Below are experts of layer 5 (counted from 0) of a mixture-of-experts language model. Rows are named router (the router's row for the expert), up (a neuron's input weights, with its number) and show model dimensions 0-95. Each number is 128 + 32 x the weight over its row's rms, rounded and kept within 0 to 255.
Before each expert's rows: a language model's description of what the expert responds to. This comes from a sample of Wikipedia text that the model never trained on.

# expert 1
Description: Words inside titles of songs, albums, films and books, especially pronouns and love words, such as You, Love, Like, Me.
router [138 123 121 142 138 106 158 123  85 123 161 162 133 106 123  86 122 131 162 174 118 109 113 114 121 117 192 168  90 147 122 173 129 133 115 163 147 157 144 133 159 114 109  69 116  94 106 157 161 167  97 141  64 131 149 119  90 161 182 187 163  81 164 114 133 112 135  75 162 112  61  83 124 140 174 172 116  84 117 133 128  77  79  83  99 152 150 119 181 120 142 128 122 125  89 104]
up0 [119  94  76  99 131  85 159 113 143  80 191  81 167 173 137  79 159 174 157 182 137  87 140 104 142 113 186 139 134 167 134 153 108 144  96 176 120 171 151  80 109  82 136 105 139 144 100 135 119 168 117 130 158 122 147  97 108 182 128 171  99 131 119 150 148 116 105 114 129 115  85 138 200 130 150 127 110  24 121 118  64  99 134  83  83 157 137 154 125  97 154 116 118 103 151 130]
up1 [132 112  80 107 133 182 141 117 107  46 120 133 156 161 157  82 120 134 180 154 109  99 137 140 145 115 204 171 131 151 112 179 161 170 137 177  69 156 116 143 130  81 132 102 152 110 101 160 170 128 141 105 135 116 136 113 117 107 115 173 125 121 176 141 201 142 100  86 206 187 110 108 139 111 165 107  91  86  88 147 127 141  91 123 106  99 201  86 155 141 101 164 154 136 114 127]
up2 [109 126 109 132 110 110 144  69 144 151 162 137  91 148 108  83 110 134 186 144 114 137 122 187  37 128 150 160 104 102 130 121  74 116 162 140  34 173 143  70 110 186 149 110 106 114 142  78 150 156 178 173 105 110 126  66 115 129  93  83 158 148 164 123 148 152  56 147 139 105 124 135 129  95 117 105 127 167 182 159 163 128 117 143 176 139  88 151 107 116 119 113 165 155  54  62]
up3 [160 104 116 107 125 139 173 103  58  96 104 169 138 122 111 124 146 135 132 132 100 125 104 152 103 124 222  98 104 137 123 184 188 163 113 136  38 130 148 158 114 120  81 152 159 141  85 158 182 167 139  88  71 127 117 123 106 112 171 174 125 132 148 116 120 181 115 131 171 125  61  92 108 123  99 118  79 170 129 134 161 134 143 211 119 104 136 132 154 143 127 122 135 100 140 172]
up4 [147 115  94 188 130 115  97 102 131  90 166 128 131 167 156 154  85 119 145  83 109  82 126 148  97  87  85 113 126 110 114 138 147 140 114  84 173 214 109  86 159 126 130  84 177 129 101 128 186 115  61 118 158 200 102 168  63 144 144 134  69  90 130 117  97 135 140  99 134 182 126 135  88  74 124 158 155 109 163 126  96  63 139 154 167 130  88 150 129 119 142 163 132 146  88 132]
up5 [145  95  83 137 135 148 200 115 104 134 120  84 119 157 154 102 127 118 164 148 118  63 134  95 116 124 137 190  94 170 154 165 144 115  79 189 136 158 154 147 180 109 141  78 155 101 103 219 111 118 128 134 155 112 159 168 124 229 145 104 123  96 159 157 140  79 108 122 161 110  86 110 147 136 130 167 130  81 127  72  62 126 124 140 119 180 169 124 149  82 125 173  84 172 115  70]
up6 [127 122 119  82 143  89  73 142 116 123 138 101 152 123 148 147 116 154 118 114  93 138 124 201  84 136 159 131  92 154 119 129 126 127 123 170 101 160 113 147 180 162 126 137 100  77 192 130  99 116  94 119 116  60 120 118 107  48 141 122 119 107 142 205 168 140 138 149 149 161 176 159  95 107 119  88 153 102 136 121 156 109 130  98 154 166 173 161 135 141 123 152 158 113 127  90]
up7 [134 145 154 170 224 149  57 143  76  62 113 156  73 147 129 150  70 159 128  75  54 113 114  89 136 132 128 160  84 131 140 198 152 134 118 142 142 100 137 151 132 114 147  96 153 146 135  82 160 118 144 130 124 133 181 248 123 135 149  85  53 135 167 147 157 152 110 130 125 143  99 139 124 153 111 117 117  91 180 131 114  77 171 148 158 131 137 121 129 128 116 136  93 153 135 139]
up8 [155 185 168  62 103 127 180 112  80  95  89 234  83  96  98 102 136  96 159 101 125 125 125 137 185 162 146  69  71 103 145 112 160 152 188  65 168 177 168 145 165 142 124 117 117  96 116 155 153  97 120 116  73 131 165 145 119 144 138 135 144 166 137  98  53 166 159  83 140 103 106 120 109 124 144 151 154 143 155  97 151 117  61  80 128 224 130 142 161 107 148 117  76 172 152 136]
up9 [104 121  89 131 165 156 135 100 111  46 136 128 154 102 126  73  93  91 169 104 100  89 157 121 155 109  77 125 121 164 110 195 149 174 125 121 117 112 170 143 134 158  93  85 201 143 102 154 179 119  97 133 124 129 131 170 154 144 130  73  88 112 141 143 137 123 130 137 158 136  65 176  86 115 130 131 116 104 155 164 107 171 141 140 133 143 164 134 183 145 126 163 194 189  95 144]
up10 [133 142 168 150 114 142 184 102 189 103 127 150 109 135 134 111 116 113 145 153 108 176 116 116 137 100 196  90  88 172  97 193 136 102 135 125  44 172 122 131 162 120 153  71 123 148 114 133 101 142  61  77 117 120 141  55 109 145  99 137 124 137 165 129 124  99 156  67 144 135 140  66 146  92 164  97 114 128 163  64 117  63 128  76  97 183 125  80 157 121 124  94 159 124 182  85]
up11 [ 86 181 103 136 120 143  80 124 103 134  67 193 124 157  73 162 154 122 121 135 101 174  98 162 146  70 114  83 130 125 137 114 146 102 137 148 131  89 103 158  70 110 137 177 140 135 157  85 153 182 124 102 135 126 103 138 139 156 145 166 134 129  77 122 215 204 138 178 107 124 146 116 111 126 101 128 113 128 110 136 121 141 162 147 153 127 131 109  95 132 158 143 124  75 116 149]
up12 [ 94 118 141 125 192 145 165 109 108 102 167 105 122 116 154 191 145 156  91 152 123 131 136 136 146  58 169 132 166 167 138 122 114  42 111 150 166 116 115 127 190 129 141 124 125  96 146 175 149 118 110 122  98 160 110 117 134 150 107 129 148 119  87 145 132 123  86 107  99 106  82  77  82 150 118 154 148  72 153 117 131 164  92  36 161 127 164 135 152  91 148 182 129 156 121 124]
up13 [145 109  62 108 151 128 203  93 106 135  75 109 133  86 143 114  70 128 159 104 219 164 158 180 126  73 103 137 147  96  77 134 126 125 130 100 127 138 155 146  61 186 141 141 156 145  69 100 143 134  74  91 104 135 117  91  89 153 144 125 170 123 118 103 168 121 117 157 149 143  79 133 159  69 147 139 130 127 163 177 165 123  78 161 130 136 131 152 129 104 104 116 154 220  99  92]
up14 [107 155 144 158 178  90 149  85 164  87 182 131  90 146 132 108 122 120 150 114 126 118 126 119 137 125 163 139 119  54 134 132 188 136 137 110 101 127  80 165  91 133 136 130  69 102 110 137 165 145 131 165 127 112 170  70 140  77 150 134 123 133 191 180 146 117 168 129 170 140 110 131 106 146 107 135 104  83 110 184 104 148 138 159 134 114 151 183 107 140  76  36 136 117  54 116]
up15 [180  85  85 162 150 118 192  96 107  85 120 111 128 105 138 129 110 231 122 118 113 154  53  96 118 108 161 187  93 198  97 129 121 139 103 134 101 142 134  58 164 168 135  94 112 143 137 125 101 134 156 121  98 161 145 160 112 148 118 114 153  79 156 106 111 153  71 162 189  98  96 150 121 110 134 109 147 146 136 156 144 103 107 219 173 158 190 149 151 149 165 122 103 109  71  55]
up16 [117 142  86 182 187 121 167 168 159 131 200 138 126 137 161  97  77 124 125 135 114 172 175 128 147 110 169 167  90 145  97 125 130  96 135 210  97 167 148 141 107 160 118 100 150  99 130 183  84 148  13 126 126 137 114 167 108  57 141 113 142 101 156  93 118 143 118 141 179 110 138 118 140 149 116  56 153  70 139 122  93  81 200 128 165 160 112  74 127 151 120 104 175 112 118 160]
up17 [ 94  77  85  91 137  89 157 124  41 127  97  89 120 119 113  95  86 178 138 119 137 131 117 132 130  78 116 119 104 121 121 154 109 105 101 135 171 129 155  43  88 139 113 163 129 119 138  99 128 168 112 101  73 136  94 158 101 207 169 173  95 129 107 138 106 165 169 140 151 120 135 182 165  93 138  65 103  89 166 142  60 106 140 118  70 138 151  96 142  73 134 169 164 158 141  86]
up18 [ 95  73 133 123 169 137 121 114 156  87 150 164 114 132 154 155 109 120 114  67 106 118 139 148 138 120 131 151  69 118 122 196 145 113 121 121 197  71 164 116 146 107  92 126 129  97 162  77 179 193 122  43 119  88 122 180  95  98 155 123 130 127  99  77 135 103 133  74  61 105 124 156 143 133 114 154 162 153 145 127 131 129 158  91 180 129 198  73  89 114 107 163 153 130  49 163]
up19 [163 149 100  80 110 127 156 127 160 130  58 166 134 124 159 149  66  86 135 163 136 168 188 137 106 100 138 100 132 163 115 178 137 127 103  87 126 124 118 136 100  94 131 141 176 136  87 142 119 124 143 138 166 145 136 137 138 100  71 116 174 115 169 123 184 133 132 115 138 212  88 107 125 147 160  95 138 147 130  82 131  68 126 104 128 159 112  95 119 114 103 108 139 140 102  95]
up20 [160 106 101 130 182 133 134 114 172  85  98 155 121 113 152  58 148 147 151 144 128 108 109  95 182 109 132 176 115  87  86 130  59 144 161 142 154 135 154 136 118 183 108 128 129  64 119 125 138 133 150 136 111 126 158  96 128 112 114 107 150 137  96 111 124 103 116 115 180 140 124 145 183 125  96  82  97 103 205 182 138 180  90 132 173 148 185 150 118 100 149 119 106 165  55 121]
up21 [136 122 153 170 179  80 129 157 121 135 197 177 138 115 140 177 118  83 152 158 126  50 119 129  49 166 143  94 191 101  76 101 153 177 111 120 155 115  77 158 186  97 158 162 118 165 134 121 107 186 103 125  92 140 103  70 129 139 136 131 108 119 167 191 163 138 138 143 125 194 147 105 104 119 106 152 142 186  35  99 113 179 102 159 127  91 105 192 147 116 106 162 153 101 161 107]
up22 [ 99 102 142 166 143 164  95 155 148 119 111 111 148  90 148  73 158 100 148 144 144  94 118 106 101  48 123 133 159 161 110 139 123 126 137 160 120  81 143 127 144 121 128 126 175 115  96 161 148 159  82  71 147 149 106 187 103 136 202 125 185  99  85 128 167 139 145 139  91 151  98 106  82 140 161 102 101 131  72 106 126 107  88 189  93 106  90 119 150 125  70 176 134 176 112 136]
up23 [114 134 209 134 109  84 147 194 156 157 103 149 133  93 158 148  81 114 165 120 111 162 113  81 118 176 138 120 166 154 194 153  78 100 128 112 177 166  90 129 190 113 123 118  78 138 178 130 132 114 153 123 140 111 173 150 108 124 157 150  92 118 128  97  95 141 165 144  44  91 137 100  90 121 152 118 153  61  86  86  90  95  93  82 114 145 107 117 125  93 177 129  89 121 101 170]
up24 [153 101 149  86 153 148 167 110  98  91 175 210 138 148 182 119 122 148 167 114 137 150 146 163 144 119 201 156  79  90  87 140 200 139 103 141 150 162 145  92 141  98 104 155 160 118  95 126 164 107 115 142 105  91 119  75 126 140 138 143 163 166 105 103 195 133  99 162 219 157  77 127 111 129 153 146 202 142  91 146 136  56  84 138 160  47 127 118 208 168 146 120 179 145 117 154]
up25 [138 108 128 113 168 139 105  67 128 136 140 124 153 173 133  68 134  81 157 134 134 143 138 133  99 107 168 142 141  80  93 144 151 145  78 149 173 101 196 157 106 132  82  82 150 103 116 163 223 134 112  97  95 134 112 137 143 151 169 202 108 146 144 131 141  71 140 113 180 108  72 117 127 108 145 162 129  92 119 166 136 104 143  80 106  58 155  94 154 152 113 180 227 168 115 113]
up26 [ 88 146  80 133  92 128 141 111 103 121 130  92 121 171 140  75 166 151 177 154 154 163 126 110  82 113 100 155  87 113 119 107  82 120  82 159 114 169 122 105  75 153 121  98 118 117 152 162 116  67 139 110 144 143 120 138 120  90 155 118 102  74 127 141 166 188 171 111 110  64 119 117 180 116 109 155  76 120 120 174  84 147 120 196 172 120 107 115 179 121  97 127  62  86  88 123]
up27 [184 133 142 150 140 122  91  88 130 120 130  89  92 185 136 124 109 133 147 122 149 135 140 134 134  98 128 185 121  64 121 140  74 111 152 131 156 128 156  84 109 164 132 107 167 114 142 109 155 126 145 186 118 104 123 126  99  76 146 140 160 110 123  80 166  90 179 172 144 147 147 138 177 107 100  93  78 158 159 156 131  91 118 120 135  92 136 144  74 132  96 128 114 163  99 114]
up28 [110 114 102 134 139 126 102  88 100 144 109 106 153 110 148 146 112 199 175 136  97 116 147 127 162  83  79  63 129 191 119 141 194 113  97 152 129 137 156 121 134 115 117  88 107 149 109  98 122 170 106 100 153 142  95 124  96 135 142 142 113  84 124 200 155 148 171 107 121 109 126 162 156 112 121 159  97 144 147  66  98  98 147 163 105 126 178 107 147 122 152 147 150 181 187 141]
up29 [ 95  80 142 141 109 175 185  93 125  82 110 168 137 161 123 138  95 100 112 157 138 180 138 128 166 153 152 171  96 185 162 127  72  55 160 165 162 151 106 104 108 255 116 135  79  86 172 120 133 127 158 154 141  90  99 110 120 129  98 149 155 158  96 138 167  95 106 140 121 118 186  48 230 139 109 146 147  97 179 117 134  92 142  98 148 133 162  97 105 109  97  87  46 161  60 159]
up30 [117 126 171 136 170 158  67 118 107 118 119 158  82 114 121 147 119  49 134  94 135  74 160 184 181 146 129  61 161  71  97  87 170 160 122 106 190  92  92 182  61  91 140 161  92 214 176  66 171 199 115 141 140  97  78  88 145 137 160 147  74 142 137 164  92 157  83 109  73 137 154 150  91 103  88 144 141 135  88  98 146 127 138 119 165 161 105 150 105 125 124 165 124 117 142 115]
up31 [137 147 133 175  94  92 144 117 139 160 108 110 116 188  90 120 145 173 151 158 133  97 100 143  72  61 130 139 110  71 167 143  82 154 105 165 116  93 136 161 119 143 131 170  97 110 134 188 145 128 177 147  58 150 195 124 118 168 156 140 149  82 162 125 135 161 122 155 124 116 102 108 137  73 112 191  81 138 134 128 129  69 117  86 131  78 199 146 121 109 121 120 148 106  75 148]
up32 [ 86 154 107 172 143 146  78 142 129 141 119 132 171 148 121 153 134 145 125 140 119 136 155 170 131 141 123  86 117 108 153 125 132 116 178 150  99  54 116 127  96 167 113 219  89  90 135 118 136 179 158 135 125 151  95 118 133 100 127 153 134 101 115 158 171 139  77 169 142 140 155 183 115 121  84 127 146 124 131 185 140 167 142 128 126 100 143 119  67 128 155 149 143 146 120 152]
up33 [126 135 177 166 137  96  87 159  80 127 159 127 118  83 155 116  34 171 101 146 115 127 142  95 150 112 139 155 131 126 139 145 176 181 121 108 157 162 105  80 124 113 134 101 106  55  91  77 122  73 161 166 174 151 173 131  98 139 109  89 158 108 160 140  59 163 139 102 102 165 173 163 160 151 142 137 101  69  90 166  47 109 149 106 102  89 158 142  91 132  97 148  95 110 185 124]
up34 [100  53 122  32 172 133 139 173 137 126 136 175  76 137 121 207 182  92 184 144  84 115 167 117 147 105 157 187 151  96 132 165 142 134 127 132 222 138 114 108 147 101 146 153 185  82 170 156 119 148 146  97 188 102 164 175 155 148 142 112 141 135 126 139 176 131 127  86 164 123 116 110 142 141 139 155 155 135  89 138 159 152 104 147 122  89 146 178 116 145  95 144 110 182 130 140]
up35 [ 86 162 132 150 120 153  83 149 129 135 144 117 156 174 151 116  98 108 146 121  99 118 123 121 115 156 151 150  95 101 105 123 205 114 145  87  89 150 151 124  94 186 102 150 201 132 159 131 127  95 122 102 174 134  75 155 119 181  93 116  87  88 163  92 115 135 108 142 146  97 109 130 154 166  95  35 114  49 123 164 108  50 226 149  87  94 121 170 115 141 110 137 123 115 105 123]
up36 [ 96 151  39 107 163 152 164  75 101 195  94 158 144 111 169 187 113 106 138 115  97 156 150 155 112  69  77 142 121 161  96 144 148  49  87 127 154 111 164 125  54 187 116 144 101 111 168  97  44  73  97 147 121 131 134 151 106 174 142 149 131 103  95 125 147 110 154  94 143 135 143 106 160  95  89 104  88  60 165 112 141 103  99  97 101 108 120 137 136 158  88 150 126 147 121 119]
up37 [167 122 109 133  75  85 143  84 122 130 136 136 101 160 166 137  61 127 124  75 130 137 145 139 127  73 140 157  86 150 132 137 179 142 105 125 108 155 103 124 107 125 155 103 106  81 135 109 131  96 168 163 147 140 181 128 119 101 116 139 171 112 116 171  54 184  65 122 120 140 113 111 127 178 105 111 157  89 158 147  96  78 129 125 147 100 101 179 143 176 182  79  84  83 107 103]
up38 [ 84 180 134 153 118  92 111 136  79 173 145 131 113 107 118 113 142 149 139 148 152 114 136 122 111 140 143 146  64 146 187 140  98 109 110 168 188 103 124 153 149 160 115 118 100 136 112 107 132  97 148 162 121 133 182 137 107 155 171 174 109 102 157 111  89 129 165 126 111 212 117  69 144 110 125 244  95  93  94 187 125 127  95  89 129 127 109 127 113  89 142 137  82 139 157 128]
up39 [ 92 139 113 104 157 105 135 127 138 150  51 134  63 159 131 203  92 124 112 166 122 167 109  80 167  56 104 131 172 129  70 160 133 106 103 157 162 143 181 155 108 153 154 119 156 100 120  56 127 131 112 130 173 156 141 148 110 157 126  89 113  87 125 173 151  88 186  92 133 162 101 110 116  89 106  96  91 127 139 168 132  71 146 148  90 113 201 114  99 156 146 142 140  97 159 176]
up40 [154 105 120 162 120 136 170 131 120 129 127  73 127 115 146  93  97 130 127 135 141 164 110 154 223 141 122 110 127  95 165 131 135  98 109 109 138  86 145 106 100 155 153 130 129  90 165 192 101 126 112 123 160 135 152 153 130 155 157  99 146 174 153 145 152  81 149 169 140 130 158 186 128 182 152 115 136 113 167 157 105 170 106  27 142 124 178 115 112  80  93 183 153 167  78 109]
up41 [151 101 128 156 129 113 134 130 154 166  78 152  91 128 135 136  71 115  75 102 129  88  67 141 149 126 142 130 141 114 153 101 126 140 134  54 115 167 210 164  95 181 109 133 125 120 158 104 144 160  64 116 169 155 140 159 120 157 145 106  82 150 178 113 105 119 157 130 128 132 118 120 104 140 145 133  91 165 150 137 143  59 130  86  58  99 157 125  97 139 138 160 113 126 135 135]
up42 [131 154 128 128 131 189 142  47 117 137 134 170 148  83 148  63 103 131 143 124 127 114 135 133 183  79 138 102 129 145 119 134 139 197  71 132 162 140 140 152 110 107 136  60 146  73  42 140 161 144  66 122 142 134 152  59 142 152 137 139  95 118 142 148 102 137 149 133 119 186  99 118  81 104 114 180  69  92 185 148  84 155 164 111  86 173 153 140  90 102  72  76 171 155 158  56]
up43 [154 116  96 116 171  85 131 110 135 165 139  91 107 144 135 130 118 134  98 145 144 156 110 123 167 119 129 124 129 163 169 150 113 113  75  94 102 142 124 128 183 143 151 106  97 162 101 145 143 119  95 133 123 143 197 104 130  90 106  78 168 117 201 147 145 146 149 114  77 147 187 158  78  75 167 127 130  89 139 207 119 174 108 113 170 175 192 100 115 109 107 121 156 129 118 131]
up44 [123 168 113 164 130 123  99 149 156 123 120 189 106 165 115 148 112 128 128 180 112 255  99 108 196  88 123 104 168 113 104  85 128 122 139 164 166 134 152 181  98 137 163 115 129 146 140  71 162 112  69 101 134 143 141 103 150  95 126 120 152 150  99 191 139 102 174 128 150 172 161 127 130  84 106  93  78 129 157 137 105 118 122  97 103 162 113 191 131 136  91  99 121  79 119  92]
up45 [140  94 169 158 179 178 122 168 140  67 191 114 134 102 126  70 147  81 147 159 104  75 134 139 144 132 160 114 117 121  82 148 253 193 120 188 123  80  85 131 127 127 107 149 173 123 124 128 216 171 122 111 129 148 106 117 123  88 184  83   0 115 145 140 174  84 164 124 146 106  70 107 122 126 159 144 117  87 126 156 139 139 140 149  47  76 113 110 197 152 115 135 209 178 135 141]
up46 [ 86 170 125 190 127 112 117 132 127 119 225 111 150 124 126 106 141 108 133 136 187 149 101 132 130 128 176 106  81  95 111 127 151  50 106 136 127  43 150  62 131 105 118 158 176 155 124  95  95 144 121 146 143 167 131 104 135 140 138 123 124 142 115 175 164 165 122 143 174 128 152 153 120 170  83 145 141 146 192  68 102 147 135 115 132 127 127  87 144 129  96 126 150  98 151  80]
up47 [166  99 172 121 100 157 204 121 117 123 104 150 132 143 116  85 131  83 111 140  86 132 134 104 142 120 151 108 110 108  78 148 189 156 154 150  92 130 138 160 112 122 112 179 102 132  88 193 136 107 110 122  91 111 100 121 143  98 108 150 118 171 128 115 115 150 137 147  92 110 129 116 150 130 108 135 116 135 144  55 173 105 118 158  66 183 118 152 101 127 144 189 184 142  77 161]